Below are experts of layer 5 (counted from 0) of a mixture-of-experts language model. Rows are named router (the router's row for the expert) and show model dimensions 128-191. Each number is 500 + 25 x the weight over its row's rms, rounded and kept within 0 to 999. Numbers have three digits each.
After each expert's rows: a language model's description of what the expert responds to. This comes from a sample of Wikipedia text that the model never trained on.

# expert 2
router:481515536471528483495491531478467469470548512448476520530492474534481491476513464478490508451521503490491490480550520506506458502478525538525476516474482490493498527474514529527467476465492469
What it handles: First names and name pieces beginning list entries of people or species, such as John, David, Isochnus, Namita.

# expert 27
router:512554519496504488534465515509481552472542485444488523506491490521476538467518485455481537439512492458494487524572481473559484509510512510476493502524496505491477513463469472490485477469529503
What it handles: Word-internal pieces in compounds and long words (high-profile, Victorian-style, Mortgage) plus blanks, bullets and line breaks in tables.

# expert 6
router:496518509497498495512502521535511530521532482474493521507509479506506527501490488461447474440501523535483490487592508481513488517509507517447465507476500505485484494496481522519490462466494513
What it handles: Word pieces of performer, film and album names, plus words and numbers in music chart, cast and date tables, such as Billboard, Method Man, Day.

# expert 59
router:501524506492537510501491574506485503487551475499501538497458476486497523533532506456461515478518499486522511505547506490526452458484526463491489479470492500488474515493472528512487490502536506
What it handles: Plural nouns and plural suffixes ending a subject or object, often before a verb or comma, such as cells, troops, murder-ers, compet-itions.

# expert 58
router:477521486515518496510489598477496539472520470481514478530469518516471497502507497446463519438536497466507509507553488487548465502483520478482480494475489515461502536483495508519458482481541508
What it handles: Periods, including after quotes or parentheses, ending prose sentences, typically after a noun or year, e.g. in 2020. He....

# expert 45
router:476525514533504467502501619483528515476534504488475495519458505509484510506534495479509517447542518487488515495510486498517493469480540543488472473474498517525481536455473524494460485504496526
What it handles: Infinitive to after verbs like began, decided, desire, and modals would, could, must, can, before a verb.

# expert 38
router:474520522494528499539477553513478507462537474480506497530520513503501528536527483493499505427504513468490524505626511485528495503479540480518482503486497472510499516499484486521456490505499479
What it handles: Opening pieces of Latinate words, often capitalized list or heading words, such as Rel(igion), Qual(itative), Prim, Territ, repe(at).

# expert 26
router:446517507522503471495494555505438541439511522466475492497458472482491516536504513473493493435528506515508512465570537526530472466501514498496488522498492490510471484489453478511454469474538487
What it handles: Month names in dates and birth lines, prepositions before dates, and US state-name endings, such as July, December, Carolina.

# expert 3
router:495498503501520482508494553536500498488545513492499473466513492511455520499482470506497517437521508482527482504570484503527481449512518509506496486482481517500493533488495504531494474490545520
What it handles: Articles and possessives like the, a, his, their after prepositions, mostly in sports match accounts: during the game, after the play.

# expert 39
router:488525522520517491512463509504480487484481471482470488506493497535466505476497488488476529448502493515482463507580483482496469530508541527476503475538500535501494493480486486532488500485525518
What it handles: Second or third piece of longer words right after their first syllable: Crimson, manslaughter, autobiographical, extravagance.

# expert 44
router:483547523507514503464476556531484518510494478442482526546489464514480485513505494501475510426541514490493498511576487511528474452494551497486445488456524527524501533487457482506500495476508497
What it handles: The second digit 9 or 8 in four-digit years after 1, as in 1928, 1805, 1999, often in biographies.

# expert 24
router:477541492502481513493494508531462550483488530500474523502478507534460538490519458470512487494530481463536498489573498513505471484484542497484462516470511506538496512522467538522477510473508490
What it handles: Short consonant-vowel pieces inside ordinary words, often before endings like -es or -ing, such as shapes, cafeteria, tap, glowing, plus table pipes.

# expert 12
router:497511498499502472533494542453472497478528515478483513532499455496501489484497522487500510458499484502501479505627471516507485487515493514500452488496488507481519533485472481507493421470524480
What it handles: Middle pieces of unusual names and foreign words, plus en dashes, apostrophes and odd byte characters, such as Ezekiel, Nădălbești, Havilland.

# expert 53
router:480528533478498511507475545488459524463527474476494511517493510514459476510536453437493525477511492479507486473545517525530460440496521519508492510443464515480501523518497502517473497512491507
What it handles: Final word pieces completing nouns for fields, sports or items in comma lists, such as psych-ology, med-icine, volley-ball, is-lands.

# expert 49
router:478525534513500469482499578512471531481521514502516475525454515534487526503524480496471506390523510484479508499526488488535483481456540491472490464469489519489489546456491530482483485484505493
What it handles: Prepositions after verbs or nouns, such as at, by, of, with, e.g. "held at", "songs by", "Professor at Cambridge".

# expert 14
router:460512499517536472528482551514451519469525488500500496541510511490479504477538478463503498440521527459486511537603506481532486508493508477497487488469503506518517522485532496506468502483517500
What it handles: Single-letter or short lowercase word-start pieces, mostly verbs in narrative, such as s(ays), s(earches), rele(asing), m, c.

# expert 48
router:466524540507518492497500620486482511462514497470503479499451505525505504515532494477502479448532500487490487486527516513517486531471521483502481497492500506482494530487485494489465471497527476
What it handles: Prepositions and conjunctions linking clauses, especially of, for, after, during, by, in phrases like at the time of, due to, caused by.

# expert 52
router:454525511511539499502528521491502519475504437461476468513506533506475558541507491497479509445537510526509509522558460516531484451491456524442482514495520515502502495501504518522476513501505507
What it handles: Line breaks ending infobox or list fields, plus scattered mid-word pieces like Esbjerg, vice, mid-, probability.

# expert 16
router:507543536514502486567500574506459541478488486463500537501480474517464480509514510505472510398511508496497506512523501503539488479497517469501503491498487491482489528480478515509479484462515503
What it handles: Commas and semicolons separating items in running lists of places, names or attributes, e.g. Polk, Dallas; Madhu, Vidhubala.

# expert 36
router:467511544501534498519472620524484476494558508474508492507468473511463495490513476470475516472546484491525496508534509537524440468478518479510488505501498493509476524517483499532490487479516496
What it handles: Ordinary words inside quotations and first-person speech or critical reviews, such as you, think, know, appreciate, but.

# expert 56
router:482514534527528499505486533497463505464566467484498510531504505503494512472498484437440521487555495478503518499546530498515507435485516534500483490475505511525499537498487514514528477483527483
What it handles: Word endings and descriptive words in physical descriptions, especially building materials and colors, such as brick, stone, roof, blue, -ful.

# expert 60
router:522500524497514489498479546503453489482512501475508502503464523496508475476530475467489489440493499480506524526552504514531461484487508462508504502476502498511480553512472496514466476484481506
What it handles: Occupation nouns and agent endings after names or in credit lists, such as historian, writer, actress, producer, plus colons and pipes in infobox roles.

# expert 61
router:498524538512497474549506517502467510471521496515468525487498466508522500485511518461476479471524509468472509470580493507509495563473530530513492468494505492539506507472485509484469464488506488
What it handles: Letter pieces like c/C starting words ("so-called", "cameo", "Carbine"), plus "See also", "same", "in"; no clear unifying pattern.

# expert 41
router:495511523517507464528521568516482526455526450492495486525452499522499498535509485457463513435537487446486501496571485500526478502504543470466499505495472474501489543485491509511459474478526491
What it handles: The second line break of a blank line between paragraphs, usually before a new section heading or a sentence starting On, In, The.